Experts of a small language model.
Size: 13 layers, width 640.
Experts: 64 experts in each of 12 layers, 64 tanh GELU neurons an expert, 8 picks a token, a sigmoid router.
Training: a variant of Muon for the experts, 576M tokens.
Below are experts of layer 5 (counted from 0) of a mixture-of-experts language model. Rows are named up (a neuron's input weights, with its number), down (a neuron's output weights, with its number) and show model dimensions 576-639. Each number is 500 + 25 x the weight over its row's rms, rounded and kept within 0 to 999. Numbers have three digits each.
Before each expert's rows: a language model's description of what the expert responds to. This comes from a sample of Wikipedia text that the model never trained on.

# expert 54
Description: Early word pieces like te-eth, te-hsil, cam-era, in species and anatomy text, plus blank table cells and line breaks.
up0:466533474480474521486497529453507499537497494438487507531528480440505484505497451502498530487503475474537532529503525523498520527511531512488500483475492523495515512504502483505481493487489520
down0:533487454516503496502502493489488500471524509490480515479509476499484474488515503507506499539461510521488565549484508512520516498497470463492490531459467545515489477529526488439500506523501465
up1:493481492473532502484509497521460502441479478497506501520503509511461477523507502522544483469536475461495475456499500450484469491494513478498522503464468436510498532489491536486492466483522526
down1:527496516532443482492517510509494509495463516506493521496475517475487485516547472493505467489448495535534481513545507458491519478494509526518475508501499498408527478521514499515513479518495542
up2:513470534475471491489502513533518495484493493542488506517491497533492475517524515507520517483527549511484533500485493518502498499483492511556473507500487550475512502488493493506501498474516482
down2:493478472520497503446548514489488498500498508514563495476512513493497451486482539475477542484510523479465521478471497527518458498518442498498514455485510505495532493495497526467508486480491541
up3:477513459550492508496483514493486471502508531447472472503487483525503533536475525488558503503493515509506504536567458486522489526521496482480519475560478467521489504525531478503502543536458504
down3:489467510523483514504493515487502551509482511524497499495529483519472536558490458475475438516427456507500516555521509491532477501488523515442519558517506488472486502471492495526483489515489511
up4:532483482484490517493531503487530510456489482466498513506499528505515518519522508514503518519516521468482527465508580497477509485498523534484507482459482483528494489475514497541508467530469480
down4:523501503467554485509498521511503464507462508488507500493501504510500467453498517509516543499470540486496517476490499501556498488522526447494491488559460495523483549443521492493495477487482497
up5:544503491492521500513519517531522475487508512520465510462496495492489513509449510425514519507487506492527534513463520466488480493482549495474511496490443524547512541475501507537493509548529448
down5:495432493481558501480499470535487519502478489491500509543466484527491494462495477526462510521471545542474519537500462519501505520478502507520522493491503494511482564518520515479534537479514496
up6:517485514524496522550509488473519531471523506518493467504481464478485469499526462534502476526502488498518518497539536539441507473532530478495525519480519466468515526509470493535514489498554483
down6:499474499530514502512515520511481525454468496516518524459523496530540508465508487492528502495517482503533522524540462485470492494521469475507458428488482526519470500493461494488514482495536459

# expert 29
Description: The words that, which, this, these, those and same, usually starting a clause or relative clause, plus decimal points in number tables.
up0:544540472517530518489486530511489486508473482477528450524479485520500527530469512433493504522501496507521537571489484452488419497488472478513501523484518499469501502523520494517489454495493474
down0:536497485475476536563550487510533497465495510494523509474550513471478493495538496532500482495525469519518467539525514474485517509481524532493465474523507494514509536486516472508501511486519481
up1:512494505490499465519480497512492520497541499455541468478512497505507454478483494485500501556524475484470500459477541490513517479485461524505499480532497494534462474551432475467510516489533483
down1:519515518491516460503519462499524543550525519491465509508517489499547471502507542541462490515501502500504489475488522422463522462479487496494498531485500512541501451536524488495469481535462464
up2:510469479481471511495500536497492484477521449438489482502521518521452506529488544506460504528559474519488519507460487516536526523518489509472546479518575494569461529509456499478522483513493502
down2:496495515480522500498488485536485485505497514484508512521503502513477512485468545498519486484534499515498489546473494490494507494499481474485533558532512510488482460525497476539488499511480477
up3:509487484470471466468516447490520499505523526512529520510471484470485483488462481516542518536540485489506515483517481523475490475498499553546524529514482463518502487493500504504494502548484547
down3:510451507502484506509531526521508491541458537527482497519505487541496480506518542534507520526499468511531537520489479486500532498482502470515516459469495509479503511517512490468483527479507473
up4:456485465524515489466463537493504530510492521498498486516474512493509502496503505477528491483500483458528489498452530506520463492496501529511536486472500533500452550483455524495502490448474476
down4:555453494471530483503530503510538479477488511469514470489490532567495503492472518517475525477494495527480486544497519501475508452555464494539510542530487534516495484504512502490486517487529463
up5:485520499490521496503478475520466502528506498463506468534480519548517543500552498519469567545451472511460484505492523456507529516505499464491535509509525494496480502526466459501498523489466520
down5:444530501526478480485522542537505479482506501487499515512513487467509486463505471510511484494492504459520496515477511489562501497491513503536498500539499520445477445517493534502486516518544468
up6:510463536464488490470508489518476524509536504528495505539438507528495477522482504484461487471506532473499496534486517526471507459473541468491505521471493485498490584527493471500515517499511488
down6:511465510470522549519511477486519490483517485530466530526519520477546545493500508538494453527494495509509504509524538510510488580485440480493493429515526466521477480488499473539524519505500509

# expert 4
Description: Conjunctions and, but, or, & joining phrases, plus opening parentheses and quotes and capital letters starting acronyms or names, as in WHO.
up0:461492463504539494486502512489541509464501534505495506484507476555513517481506469506447507543502541546464498501473535488545476469549542489444482489495483501482448528465513535504493518486492474
down0:517440475532510533504538525549540472477520487551541515514543492479476527508490530468482510534520511471516517465508509480497529590463517473542464487497452496514522513527464501512530552500484493
up1:521488536457475495520458506433540528480489489521465493464515474482511484481487493544503498469537520512503520465515540498476498494538464534470528486494537531521514482482470477491501464524478483
down1:497518479523501446505446519505434516546488497513505495459488506499526477491517508462492495475500482470462540494516510521522543500452496499512560455498524478508485504507525533495517497461458493
up2:474514496523454491487492520477492512533535516462507511517456498478496456512550499503476490553453484520545500498481513510435482492535490518492524509462480510518517543515506524535504532456458526
down2:488530503462508461534491524479509540486541524475503516514487517545500523500513444436484468505507499515472469483531474512476442538496543474481468489551484499462490480502493483512516478454468477
up3:473517516504526474498501494525494534455477443510505499540500484500492482529546517506519443466551489530503507505506470477534481456496531481483454497533494497489508512512518466476496481455472506
down3:516557470509523505592518528494536461503538481522519486490500514514477483481474507493481470502512500518468502521499507495521501496468502485514501487501452488506453521530461500512489514508509501
up4:539477517506497530484506512478466519490487505484479459503521527531513485473481478477455572532554497505490478532495445465522545480497538511510509452517495499495473530499548492515479457515499501
down4:518562525494487469504472491492511462530465513501529516523493513487518519476500467478482481499512514499523560422465488539502497462519497496457494503510522500481527487453458535498495511514471536
up5:491560494538542495471481480474447559522488476532521500497484488451491496494531501503513514489458495493494442494501480488473482510511490507540526532490530478540516507502489477474539477503490489
down5:474521498499465508469492510529501461543499525473465477488515513523515486515496517503464490495537521509514501531467528509557514491520499515512492486488468506486491495515476486540486528529469492
up6:494519521508514473470544506498467467550516499508483488476453537503526469566490488485534510480497501457485486513509459525519503498536463534446528529539500497525519505514517496478538458501503513
down6:529441475466514488510527488516487512510488503474512493515525482480513521494500484492517452499556500487501490492529515521471492526496475510502478497513504528432470483460516505479450531517471479

# expert 38
Description: Pronouns and determiners beginning a clause, often after as, which or a period, such as it, they, this, such, both.
up0:465552505500483506514508527491474514467552499501507478501503485506506453543440502507469490505534480502471513522485517489491505521543501456471471498478508498486481520468480524514488528472506480
down0:529503493495484490482499478479528467530513513514539481553473503509482492497506466498455487514536475479468514517492501489485522499495531468511483513527540469542473477476514501496504525475481516
up1:505516454502528548530517466543530524506492548491504497477515502519498498513471478513478464472478491522473474464487514471496528488536446472538517488517536512507504536502497529478487506460465497
down1:497521461500468475551502510447526533493478511507487524486463483500503495521494516521482419491460499473471521506487514465512510498511502487496471535505512478445528506526510513478504503536507556
up2:497517483535449479543425514519487503482448446472484491490486514524466523490491475479494504483512522494429499482514537470543521505541490510512508454479477515499487505534498490475507485491448472
down2:476464468537505494479442506501492499527477505528501501508509478572498484506484452522511547526505521502510506511488476475528483465494501543534516498504526506474488499515490494519463485548522498
up3:522471493511518513484494506546464540481559515463437462494491534506516494490479513481538526485520577532521477484502527513503494503509459511513482482503549521471498521485510512502474452509490518
down3:491506504524496500532489515506478463505538485508495510536508492534517524503463507534453499506544512479473478507507490507494479501549517532491462511489499493485516517474475481519513511479526458
up4:483486480508478518459485531469485503524471463472491489462516496513535461503511489470513499484505516507498498507463522500551498472526469503502524537485490453468460513482453495497496482496511429
down4:521497519493455492496450533508520473497491532529515473481525489507471508441517522488517522486467481468522558442491499494532508473496499564518479492494519480503476525497506508514523488479492497
up5:494496530504457512479534486528549497533526466468532516524492483490444504471515508496552446459486475529511498503518485473550513515514529459502466510474513485525528523540500449513489540510535438
down5:445540438503554517513500554453496528484523471518483516522539501497494501524484512484525537495476517501477507467517461537487448496483462501526477501471496521473533506544465504529473480537467484
up6:514441502484468494500483498510546515518516506446528494529535488512479468529538468494494535498467499475501531487500436497552474470474458489513466534443508493547497498503477479483468496484501532
down6:503476478494481479476546517485486496459502518468558514480476540510468455524513476484481552537477511487472468502455483549534563498540508514505518505417488552482511495524485492465475462508505470

# expert 15
Description: Closing pieces and punctuation right before commas, periods or line breaks, e.g. NOCs, ations, ")", "===", and the "'" after goal minutes.
up0:540471514507494491464540483452526456506524494491525528486542493552501442528496503470519492545524498491479483501546483504553504484536465461508482485480493529503481493499513528463514511514501475
down0:467505504491480510514477520506467434470486505523479516516493500492534521513458494483485528485502463476543531493517498510519502531507508522480576510511520536513515515473528518527477509509536526
up1:479494480542473470519483513506498512454514485527469517510490508478465513481490501501504549501434501502521488498512466539503531541465526504495430471486527531492518532485494495460516506479516537
down1:492509502528523511477516478469506555490483502501474504490529512511462479475513483543460485494471519517506536489478500485532539469520485523524515538494472516514511496521517513523501495518512465
up2:493559458498509509459497498516556504485493462522477456485535529517511523475559498491481460523491487495528543472525547485537493467502474525481480485500516483506492482547510490551479514478555545
down2:527502519505490520490510477471464427450444482503535482506443507511485513548510477479476475456443522467492503536479477531512498517536491481498561492482528527539516487521466520441471500553466496
up3:511532480529467501527512513495480489520506500482498513520510488489503502484562474492466491540512460471513530491510495475492512481478495547508505520512539527458507529482507481483512478486483546
down3:465499537520498502532508509525514485517483490440503484540521496520500465484504447482504489500544468490475504518480445474453529499530442477479519452488554538540500486507554464528541485503521526
up4:507532508548521543464508510498491507483479515520479525506538504473485500495463521489529500523495481475525478513465510469511551492541487466465508524495505483476485453473462535507499529437514535
down4:485516520455497461513522485517540489509510490510485518512484513513524489486489529469505504482487513490543532484472535510501477473455533508511487491546537535507451511499508440471445515531502481
up5:523473486518512448483481517542450513504478471449485541475499513475477507533477495515533471474526476474475497494487477490503465519511500511513525542512569530528495520522507480511468546491481499
down5:513502488465511464433510542491501503547508512543529497497497490486498507513522489508528523486511492436467479523518471468508513465513501524520480519532474488467510474521517516535492476497481513
up6:502489508491494499475491488495481486486508483536513479525461520515471527460509546512514495546499509493521486530520491512452521483517479550514476520451518507512496496499553525487472462523479510
down6:520470520468515502527522489529555467504493520457532476492503483474449536489477511476464482476501533508471519511491480527479538483516537517467481490540484484458529476539509533550479499470496481

# expert 40
Description: Hyphens and en dashes inside compounds, chemical names and scores, sentence-final periods, and the auxiliaries was, were and been.
up0:450515532510506478483550531466467518563508486490452503535474478501495515492528470501492483510506521480501494458517507524499541514508483525516500530507537513526537532479470487521494485524522468
down0:532499479480511517489449488481508490516460530493466525481461492465477475501495515498493538498484500549495554517450501475466509543484467492518532473527527485479516491505501494473463523533487499
up1:531442493545489518517503506507554479517488511492469511489522491487499466499479531504543497529498533537476499479483465474507487520516508473557472506520479498521509544493488515448513528499500497
down1:479536505510503464476491525501524472492526477486446541467484542471491531485540491516494453517498549479505496474486464508541452500516534496458460486506527462499474504469538494524504492523491495
up2:516532469474509464477514560460494479485483480488520481510523471452524525529532524457508514493467449523517515524506542474485483493489513472504481531480503504507505518516475492470516525477488482
down2:451510493479450545529484575480554484464551474496490565495488503517499480470504539514555444433466518499530538533458499500487511489504528510489514500510522538450531472521496530541504526510501530
up3:533520503493475490548467491485549475534455517475464486511481525477532497466516518453467515501504524484534469526487489483496481519505533489553480531509498451476486496549519539506498515468462503
down3:469492516469557477464506518476455510499510500462518502503503473506501476529489487529522488535455505488528528482504499533478464514515511500519529500516517461495505479492522534524528478492488491
up4:435486461520477496431537566496512461497512491488479493497512493497511478515540481490506462485479523504492486468504475465532486493448517496499466500524502505542506546521469513538509493509474465
down4:523505533541517494520465462527507523530489545482500519528482507489485529503499525529478511448510483566456496518522509544489521460517502506518516491538486519520474498512496480500454560498507505
up5:494496554515532466509494474499476543498482484513528474479477524481524531491478494493499486571519555545523435468505492477470514531497513544542499534519511516502492477522475486521483480484489526
down5:571494438471494492532526536576494486501489525496492486513500502496498501482519517507565487515515515524500470496510499550469475508500504514466491503531469500520468546546522517455471501504476511
up6:452489476525465530527454528473543537500487470485518537490468520488501519510472510507519481508479505481462492452574508496483478463510510501509506482480541537509482534516473475542516507481518468
down6:520519470473501466515500514504515488568507533463460529488469515514527537530523457480474510518476521531510452464527533504552476513497515471453502499512456481531495484477498522530458463515493515

# expert 5
Description: Common nouns naming a field, genre or role, often after a or the, such as film, album, music, song, team, coach.
up0:485508502561490487526511499492532497530496541486478498480470501505515532520506502494473484478489508499475520495502500478542463501494524510535466511541523508502501568465489476523542461517491533
down0:511498506460497477456477507536467460525467525499548502498464495537481469485497513475532468527465496465454503500522525472470506495500487502504512496516510518499478536488498517486511437516482508
up1:470498528516493482472476516519482478477508519447513486504509498546463465492472490480536497516541477488490518483548456553498458515523498496515506486466440473491503526458479517449514498552476489
down1:506498494491486470497543483476493492477460490478476535491508521462484523502491476503515519517493477544513508494516501454509495463525494534477510514546519508524483473495520479476455514443492486
up2:512507482514482510526533537511501508563519515483471483479517469499472513485545526485499540475491509548518487475515489529506536483503509478540487538463503496485492493497514464480490487522534543
down2:542495510496486476479465493499532512478490497534493491440477488491507540513478511471484533485516505490485487506499512457508476520504520491520506499476527532487468464527464524476505468541540502
up3:501482474524537534495481475506499490514497461543495488501468534478505485477512503548554503473512520518462469515478535486464491489471480534491449524490501493552522481499505510488491454483528484
down3:475528474563455489505553515548490525482517549488484504508474489503464457450513519509489517492451500453548510530519527435517477500503509527549532521460488502500465542535489467488477533499530484
up4:462498503508497517502495490491523496504503534511462487489506529506508474527476515486504513455456466492553471511446511521495533501481522488508532496479529486493477526530525515541522521502483444
down4:465463476473524528536483529483507515513529498473490499548499525484500491504493474501518525505510444510511496545517496480459549490481509510525515463477530515491489513498449501500452496493475512
up5:471511522526462540501484544570505492507480482517498498496519524492495422515538539525544497510482568470535509480523475493537507512524487529511518509495519503492535506487518544515469477495509491
down5:490494472505458536514515509500446473469494507519490544510514540486506509524524543491528521491474433496490484540493501524530484494505489523473488484544482472501491515530491493476469480491483507
up6:496500491466512452506495527452500467468526498525470458491502468460516527537499530493522528474440524489504515469511495470491488517516492493531472537519494457489474495503511506528499496496475507
down6:513443546496471484530497490506495542495498480549471520489491480501487474481484533516439517457512491491448514496531504517527496504503523507486520472493509495465482511507472517500496517500475483

# expert 52
Description: Table pipes after spaces, apostrophes and quotes within names or titles, IPA and emoji bytes, and prefixes like sub, inter, El, Bel.
up0:473489523481479494457493501526489499511486505508504512489492516499505525552512524472499465514478458525516502513512514458530459501516470545480487511498504542454558534511457481508457491490479492
down0:516487500519460516510477464467546498460502530503477511476510474455508471512480517531463482489545484527540510529516528480516476485533494522506490534502503493489477449471442506507484529495470485
up1:489522487524548526494453511465498495484535525519486508505520483516499481556484475498491491483473471519503531514467494483518523509505491492471483489511476525521481432488561483485493522532495538
down1:495512468538502532524518527510507474508499479503521487519478527502511469482506492469526482486473503507467536524534502495501513517470527519509520529478501528512497477514492436483457492529522524
up2:528503525485481529509486468452539508560534438525507497528541505496504461536448489539562512503500473523517523472520470500507550527486535512522476480450483496484509498531471518471466490481526493
down2:514506556468478450486479549462510491532539461563534505504504472479528509539458466520451464510507482495484532474513520510520476551463534508572455519519467499496470482486526487486469485490498487
up3:530514489523467511492479468486506494481509497511479509516497498489488450483525524490523485546480477461516500500492530484544478541510489517455465490515541473504499535471558489563510494490514484
down3:510532503487517502521501526497470509457530516521451451486469484475481491495525502490517510501564527504494503512509541474534515486524516466522501544529496504486494499491515527535484468450528482
up4:470532506562475525539465543502533474492541468506506521551503517462524530518473484520492524478492501448487482483489523481480484530472516521448532545462482525513522511488540549509514520535530546
down4:477481501497496515516502535478508512491472476467544482515528545523509526484488534495454493494520498489525553514492479465544523522465543533503557508520477499514518536490530512543509524481512519
up5:482536540480499509524494521504460499486507543479527521465473520516513508538535471475480496479544533523485509470488504522473510479461464454524491485452490501498461490483478468511524477529525474
down5:473469522454471513522479513530479452502487501497505495473518504480489478483467487523507473493522467462476505489523451483512488513508499493549473545499486524503479492557518492487523481497507494
up6:472487556489467487501484499465486559504494478496514501494482511472492512501500499459526463510517505513482480491496513493463563524522524523513489484509480498495520447468472515486500514495477486
down6:511454543444421543486492503487480512498543491524543465480516505520496507487543502477525520531491508531538513468542472573544506480499476481522496540532486525492516486519530570553452488537479499

# expert 28
Description: Nouns for infrastructure, places and units, such as km, m, route, bus, station, church and village, often in geography or transport text.
up0:497482474536518501505506478496519515513470485480501497538522509521485461494527521492509485502522487454492485516524497487501488553480514497492518529482518517471549521486562533441512486501504520
down0:517491482519490474488477538468477465466495504485487514484508499478490521539510486441503548528485508520511446524498474497519505487524482461476496547469458548496488543496520458515498506523466512
up1:489506497467468520517499446529501446486539491530496505526524522503538496500449459497559495540548508488550496519501487447495537509534523505509508512474529510520491479540466471500515492513561483
down1:493520503486505516498515529486516495459562482498505524502554578543413468489495509517506473488495530506508530558521459519520494505475498509501531481491545515471509530475533494497476542508483456
up2:526503501531475513478529471532465513497503486471478456482480519491471537498505514442525492495514475487507456512515499413542481529531518507508537524506521462526525510502515526505471489544477541
down2:506534462505486516505514538530524529541518495507537476510492496482505503525526481518501509458539493509542504490558508487530488526465492488507512539504502510536501475460494491495499496502512507
up3:498547516490469468497500497463502535482509513551458496546487474486490508487494497458503517461517497485508553496503542463499476455470450490457527514518506512524490495492504447521480518474495454
down3:531456532518526494517555525527492529521509463470558517493476527500531478526477478545498479466467477519507521507483470539498524567515497516535495513512526480484493517495515503504532543456502439
up4:516521469494494564494514504514456480551479502518498461472486524494493493519478492531465470498510526546491543460462515463468504472506520542509479512492484474516488512497500522515543506521518536
down4:476473499447482523455465491529512455522536518531484473511493477509496537495457545475477509525556503488533494500519492490498467496479475509519508514477476493476514520532466525468461495530471526
up5:513472491489500532471440495503457476468517466538523503535558482531543468497485547503531542517510473488479519533475453476491479495530494523517521496485555476520502468500482517483501492470520533
down5:452502540488528562475525535509491484533505495507491475478503469481521523486494494478489476457502488494466527498487513452479528460452512495525470474513501484513499504472501495431487518515514551
up6:507458476507451483496496514487529502488525501492491483468507517501502453483485442506519474483456506497517520528505488536494504495487481475518514487507545501505539515539482483496516460470524497
down6:478523428552509520484480525509474485523488472444517487469498550532550509485512504544506478487482503535480505501521511522488488539511475514468498500403489545459493473522502525508467467505496482

# expert 49
Description: Common first names, place-name starts and mid-word pieces of proper nouns in tables and listings, such as David, Hong, Santa, Bar-o-que.
up0:535540499509521485537488499472492506515474464481527492523449552510463496442515458473517508463514492493484463460521513475490518487508488485508438524473538492470521481515441499509510459484489529
down0:504500508523465530483493463480489522491484538513525471508511487478506512516486467524486513508519515523479458451516507487515517502482498475507462499447510497518556562467488513495421514521513468
up1:523463436498475501502521498533503527537519512516451552513481464504465476536492469506488503484519456521495510476537585521475526485479539494481523536535521431522507466467497465468512522495480467
down1:572498476492504515522493511526507490481500517543508496510527517507501480514477452492549480522502499494490530526516504515493464497499478513540491484521509475505523464525513546516519446500482506
up2:459504488487537527494490518496507522518530491514479530497500480552494515542483489470498496521510470496512528516536462514506457470549471498506556473473492496488506496506486561524459517488522494
down2:494470530506537444478515455505476478479492558504494484498457499520512472521493514530480521459499508437536457507562499510531499533500524513488526452517541511511498468507497514519512501473573502
up3:472536481527506487487493526513512513536542491507490544472499558521524513516544481502504517486490512477487556448472533527501526489518466508505454502482532508478472523520497522509546533457517506
down3:493502462528476495495531475490520455473523495532458490497497517510511485519462516476520508483514480489480524523503487464472491525525501514442502487490468474521469517495493568503487534553493474
up4:485505458535488528475539489475491487460503480496520478531451483504521469493491515493495497520450507544530495505516497483494481493469484460491511539485472484449504490534460500452484513478521482
down4:571517493494490479458499478550532475498539476534517487525503531484501520511468549493520473507467511488523466485493500465486486559462486480505490484488487520504528482457471487518485502450523485
up5:543468487503453504517505496464544516548493520474505527501525506520471507476465532495487477471444493467495484466453528505479507489452495486548481535473458473546494527480496533519499498500495532
down5:520492528525520459514449498478532496544541491447475515463469524493459485525476507567456503480514494480514482492476507492505519506469490530518557491481517503493523519514477502518495519551513501
up6:493516495510500520491508506497484508513510501493452511542504526506468505456503484506482511506482555516467511483471500500443519476516471521481517486488457517500482504488473497520532475469507485
down6:505498522505528476524495516523534525505503530493475477455489499507481495518515481532482500522550488504534506488484455506503491519502483504505512550543495507506501514486504510473481514495471494

# expert 23
Description: Year-prefix tokens like 197, 198, 201 before a final digit, plus the noun end in at the end of, and list colons.
up0:476573471516505532468456546523476469493485500530515535514487504510508519481502490566522541523489453491475471541469529461510498519517513439496483451475484441522541522544476549492519495510520500
down0:481527564556534547473520474495526479500521522466530589529445493499445524511493502454484530496494530498510492507504512493494445515460501509499560513484461531472485467549494520484554469508549492
up1:521515471509496524523511470524502488507500517489521528503479457450505517510496545492474502474451531509509466447476513469487508487489520476533493475505523438503472447517472499527525539500514510
down1:500493513536487516557496506556508478482490475487445528519500491479531544516530534499493511471509456480488518473473495513491510546480491494502488482491486544454494472524500549552486532529501477
up2:547483525490504498473511473470534492552511488492517486505504496497515481552491506552492513506462511463497510494497530534493491499507518509490535473479465478524487535475506465539495489532474520
down2:526488476502502468499512510440566463510485492480495519490473523490480517461461510520480527489500481482497533489491511482485491492497503497477538490511476488495510554500498516541519460482532493
up3:462552536495469522485518496519503535534514488517481482571483514476543498518556473531532534501490514471491522504490526490474519529455532482532444509519503502522497460497515503485509543530476512
down3:469598472473474497492531518516564493496491497488536504502488473473460498472500557436533474527492459484506513542489538490473497500455498514557475506517477541531532452509549512498503513475447523
up4:459508489543484513519501475521516488496499493525528526493577504491486486486495478498505497477499505513518527488464479467488491494473471549504496491467558501465497508449529512461483481483483488
down4:478519541506536490482468510530478484499476535545517480466521532518523540496526500502450457499515510492507542523497484508499495496507515456468481519487500502502503492518520508475526550456458457
up5:537483492518504459482471502499485503507508536441524493503481488524523487512550508487465493476462514545490530514515504465481527523495556468480497482529543497491501466537538466534561483533517470
down5:539479447497464477468483525526493508519499486483480482479474552517485497515529515502513480427522506478495480537521506471492503501468507472497512531535542505464456543525496467554515509500515499
up6:466456470522499454523513464537494492524451557529461511504529514475504583496546501516534480489504488476488430541470481469469526549460500480506507472516499516486565502518488491530466527497494512
down6:493534498505492526516563508522526491503478534543454492521499486510499522473494498480481489531488496512556485518530468493509500474477530510466464508472493493455478493510490470530475454468477468

# expert 55
Description: Subject and object pronouns, of, was and naming verbs in biographical prose, such as He, she, him, himself, called.
up0:509504468460514457512499546482510475488487514511474469495516471467494503503561461486473549524510521473461482500503499557496514485516517506452508489529476510526564481511471505467520471465482494
down0:540492514503519499520516478519463548481515483555518481502505483487461503496477477494506520469496481544445493551498561496546484493506530488498531503463554442501500495522487516500528506471491501
up1:537490462501483465513507528506534486494491525550477488530474469490477503515490489496489521529476490460508491537477522444482485507539496530483457481489484493489492507530508526529495531502489529
down1:499485516487526477504530520504508492519496542524481502518448514514482497539461533506510474508475500467520522518511503461498488490481518498409460543483461491478509495509508459459526490471489473
up2:548460511513465511503529456509498496522529481449500509504502461498475526563507464499492532504532486512471484531487502511474489504494499527548486543488478518511487506517519521522456486494540533
down2:460472556522512464434511536493531482514481492493525529537510492543510452487552504493509504494490502471511462495505531518510446482455467524520504508498504510522501507538471497539495498509490463
up3:518468503575510507484536517549491459538482530503514565535517533504497516491527496501454489518504519485489494487479502539510509502506461514465518507520523501493539496534499469490543470492444522
down3:479514507503519482498465503464486462534466493514520525500474516525473490498506560497505493463506524526468456489485518490494499474491473481498497523527508506508526494474482544472485485479485496
up4:474480461504479501497487474507533474501522451484465533514476517511498499529508467495531506486477490506481488496483476476483534518512514486532490440480459469501532492534476530537479527513499513
down4:536467473484477494444504513525479470470528501478483502483552547516513458499481480486516504514509461505521520493508452478490456517548484511480488481436491477498484487516505490427518521461470492
up5:472465448487498465455527473506473512448505553509537520511497494501534447536488529494495491497555521496493553508510475515519530531520496537477554485494559511510510523546529515469490508502479534
down5:491528480509534526515517536495514532520486526511528506510489511457493465490560475548495536467478516519519489502493518548512515486524442514517438499521488524532508482542503512507483525555521508
up6:510490535474478501475450499492480486486515477507534522482513527510502514553478537517467500449475493557497498476471481485525526463517494454492538489509488464466473488484493562533523473469474483
down6:510491517532474475527486512555495483483500519499475512522443483497520518498512446542561504523508513474498509531509501514497480515478503542487467467501532476486509447486492514482492577472493496

# expert 8
Description: Word pieces inside rare foreign or scientific names, especially species lists and place names, such as Kh, akh, isc, Europ.
up0:479498519452479489490500526477489478511501545471527525548509504478514519522518528505464470517486530464527501493474541496441537535531481521521516520498467518494525523511536447544543511490502462
down0:499481527522481505523539490492486515438534503493527519509503495507500533451479520499499485519496511468493511467479480532483541511486523510483461524564501503490521504494513474474524531533487500
up1:517490490476497474494538500515496498501526494492480500521490490493497503525479458504515470469464534514484477514506544490488491535475491527505500502457500524539552469535489495497506498558468453
down1:538509502490470508522507502548501454489501524510533533463505477472523495486462504499508517458463491456527492550483481516449529463505517480537501497475444495451483491512484501519472514487466482
up2:523477490520477508465461500565477546531515469477492470495461517478483513463525518505464491504529522432486492484502474534525519469510479511539497527506568495518474499512486480527512507512508514
down2:511479500540460498490523507445492555557525531486512489492483519508503540505473497513475557528489519491503477482518496517480500467454499498564496521491516501485501493495476451504520508470493481
up3:468505507488496457471504520489495517523493480471481445500491509490514500484557533553541456478514520517473491508474509493510517492509497437506533496541481485496472467526501473477558547498473480
down3:507523460445528490477480520477471484509481502529463501502537489463480480485488514513489501482523552486560495509550462478468487463496483462442555467476489521509509527449544530497513505496525507
up4:508507513511474513501497508520522488505468493481537499487478524503478461538494480475505497518454541513521469446508490489554463536538489531469489512499543488537485510526516515489495529464557485
down4:457516511456485504493489513531497496463504523524521462503529461482494509504526491510507503490486467490498500506513493471487516506487501499473487463504515509501491484543492526510435496521508509
up5:537434498482488498491516526537475492521489470481484484522474485531523514487546506492495513480487492514481514515524437484547518485506487507541518494519510517522463506508458465486484531483438477
down5:463497524521524527541491526488464489485521489510470504517511451429511524509531483475512512485487525473479526499576474546527489505494464500475452502505536502449463497484523536493511476496509517
up6:503528503527492484464491534475526474498470501513519457485509528558532524552569452479537507482541518469533534522515544487533531464529501550489508501510489515512513508533466473513499500512492490
down6:485517521537495514516465498487493496530513517481521491495443484471478483476518525525475496493554501530532525499500479540465518443490488532497470510500472488516521508513498501526467489516494478